Weights of a small mixture-of-experts language model, trained from scratch on English Wikipedia.
Size: 8 layers, 107M parameters.
Experts: 256 experts in each of 4 layers, 64 SwiGLU neurons an expert, 6 picks a token, a softmax router, a shared expert of 64 neurons.
Training: 932M tokens, 7107 steps.
Below are experts of layer 5 (counted from 0) of a mixture-of-experts language model. Rows are named router (the router's row for the expert), gate (a neuron's input weights, with its number), up (a neuron's input weights, with its number), down (a neuron's output weights, with its number) and show model dimensions 96-143. Each number is 500 + 50 x the weight over its row's rms, rounded and kept within 0 to 999. Numbers have three digits each.
Before each expert's rows: "mostly gets" lists some tokens that are sent to it at least half of the time. This comes from a sample of Wikipedia text that the model never trained on.

# expert 21
mostly gets: " 1918", " 1986", " 1775", " 1988", " 1863", " 1843"
router:551493509501513490528547440590505494529546490521500578549494475431519562448461454437510549570467515475490518493472469509532565512402422545419582
gate0:583537502598524464550495498471556545596553525535453615534426555519561500473456427489523432443582485457504482488518595496447577490562483561468543
up0:414503492525432443493518498427446551482532456432538385538485525576488478511530539472524549511542582474470518519498554527519444482544543533420426
down0:475521465518513531464491485566519520530449477508612485576465471485405515452541461475484415503582416472513503598471504500481356475568479575433441
gate1:451490544554441484545561578523522468532475486553507501522491446462565411556510543458550530481452441583516528547422450552563462445463553509548406
up1:547606530542485568511523594455576453471581529489477507462470478561467518483476437589528586445561536462468477452564488512542488543429443449408557
down1:433429474506567481456523459521468445591518542539418472595569524532466535500485516505498435441494521469473512483529543459502576507492462474571454
gate2:448555473599422521489479528512528483470513481526491545547497498447516529485554528540464534547472537495472538487510536507444458524579554496525505
up2:475441547486527515527466594428468515436484507560534523524586477477432499484553553531498484495455561591517503569467499498363482479513493607508457
down2:500531498531451476398520463565460503439502498499512529490453455489504479533529421459538563442557405486477422453473511468469527616492548504509427
gate3:582549434531508486433460434455501460487573505548451544593438495507443471474497485433524523524573454406440496498507461488498438490485502498514511
up3:466476471502471498452514583487473584499463503458515402483507474532500459483518467458481470544487577483503528505448524526490533476506512528471449
down3:502459470449506483554483506649460466502404473549562426436509435481499570468436495432510474542426510547505465541503607611512507569522564482459488
gate4:480449557601514541456448426421582522449587434479504404550435515442514519425491506513540541510482475429483549476454444532461560558519466467515498
up4:578525531480514516504512534487500546518478480500477538483431467539490450513385443444515462502500509532469482527582555514506465474537488487517581
down4:488504500473489444563473467543460528469456483565548469499510454459651394355490499608596452532490543519524456517423513461532461517484519409470516
gate5:572618452450491506607598531513514497607450510508569472537570520523417494497507503419511516478466558577466499486487490532394516500486481530560459
up5:460561470538484484544529535514505509475419486504538423572577418472449511494533471488486476516411576617516508555497458475440480470488516468614518
down5:495392432535553473465468478475481619501444508533450393514470486481461505441491491573512560518482521556460524549467433510451531519504471387442572

# expert 154
mostly gets: "ire", "án", "adi", "olo", "bur", "istan"
router:504531443542416607470446441497594529541629426454523589437450516453494598501415460484543553566542524485484395425461508442517550548405471514505567
gate0:506502477493442558477439537529422585500498512552487576518456489468452529526566454434495450486515525527497476514530540457553447519491422539483533
up0:512502401658539452505479462409586490505519476370532489484484535480437472506480475491440471463457484552399412491504521564487505467432580502583533
down0:467483535558485538526613565483554523598421480439564523450573493464475473510430486513492523534459496505507502522527519536501474511471438547495455
gate1:432472502548531509430455518506503478443481497483565476616420478528480448528599576542505460517452449421433482517488511414417456546519597536484529
up1:484580498509447390448506504509527481430478451543475554464512562461469502450557488545569575507495507519589481631455459431477532550601438444511402
down1:518474421520467493436434531466472563353439493389584462412478471532567449483446564514471506472498520596519499475564545526531584528554480526507434
gate2:450496367531471452531474510499435430413479494396459507526455414474541530535558511496536438515538508569463551534509579482489561466489469481423402
up2:517494548509440545484463547509528514593470475535465434533462556485420345528606487561420454471413483534515483551469465541484505503510422451509515
down2:520515554479520522533514397460545569424458556471452481504591519570483506495485534512457607511453497522474502478488552490547550475444499485579518
gate3:524545381550543502541601509524583534462478487441539488580497556589496477494620558514474469501587443478501401448495408591479595479504497516399482
up3:581441535407437509524551472473602460523535516492405522432484581472613562537491493591511525631417511483545531458549503511500480471599440472535487
down3:452494466543480475413513471487482489498411475514506554485565456496509491462508467482430432536570503440422548504546602464463442561529481579508554
gate4:477627638466478557501561554491499578505485463452532488547483553506510498533460428534472510554533466524371386418566530494470490548442468513549588
up4:524481552487515492489480557422471514540490432538546523454555471444477510488582499580518533524444487592410498425534524539520517444500546519511608
down4:416487429397542577540561563420441629519452478450437535512466438483564535507563486603557447493384518576557495511546430467526510511503522467451467
gate5:511477489607546634486428512530479460548562438528549526420511531523470460461516465501499507466577513510513456498454445486524565589563407524457540
up5:590543498556433590588487530538479484528450489560554543522481594530472475517492493372497560555564506481518495548517502428592487592530539466437515
down5:547466474574502486443485495592469487486503380483540425417485463555509425539514520460488600529559545504525554442474474493478443564650466538494476

# expert 218
mostly gets: "ero", "ér", "cu", "uli", "eno", "ici"
router:588515482504427540475494507529554516551490441488465574412382502420513530481484427486616550519552585503478434422534490433503499556440435559429573
gate0:447381524433429520487566537503495611479480479483452518514477448504547472523512491408505521517506486482483520557529474464548531518504497439536628
up0:384473524444420613489528524455569544510595545422519458574473449484476474448468451532523582442489582543469531520523592481468535497543574472509487
down0:424479564477517564578580469549494470487432450528428539485507420503576498504411451478538590459515506505474502523378434526476387477553493514480465
gate1:453470451519520512492525490499520558500559495477451423564516478515507582545470506454515489538410450503497531459448448542494493411449462479450471
up1:422510461522573472552562549495587502517526455526553482486511591554497558456481418472544454492490509515459508527458481498467531435477538519446506
down1:490597490485510532601494449528567503561453515591422493488438610552532502473447584517470532465477489505465425562506565499500446493483519552479452
gate2:442553492506474535465474476475497540444597458543628519505557581531484445489496501407476483474473503491492410494395545489490495603461445426586544
up2:618520508494562497537518441495417542489538491627547606631546545472505559501537501486486476560466513486483510516514474467539520467482414442490503
down2:424544496522504432545431487491507540481562533497434409556594529496488543529501440562493465572507565515471479549497558457488545588451450452449593
gate3:541545550561610609449441494421477500528509391602540560513519520510491580446500430526521422495455407531478490463397611453566490499476537478511479
up3:484498492546430514448485478437398538439509446518503489504554576487536410450559502443480529407482553414500461534403376374524464581511577600469516
down3:591447457578505483589441501494433525477535502507422446496466606588470579574551492524480527446559475517479490564519544577491450450392525447494515
gate4:485496470523503436475600526448486517463608528446508522448467406492489440477516450476415517558676509540448481488465501452433503624512512482558481
up4:628465445510565422442533506521426537506487473482556477486448528466608485487537487421496499518582521357529450510465440428550491431524510526422568
down4:413456462472496486382444539497496485526562469496506554551557517505523457484458484473433552469517544327588558525466508517481499532444491463583578
gate5:519472527457536508445493488567376531513387589530536409440483576443519462488605510531471462438578591484347528574432472485446526482605362486601549
up5:532557495537530529597478487425457498538521507579472505596557492561432499490427495533571523578459471564519508490605484562426511507484474520501458
down5:551549573439537470388527500492411507451531488428480540476535502495576468546418423465564548482490485443482415561563518571539537515573450515559470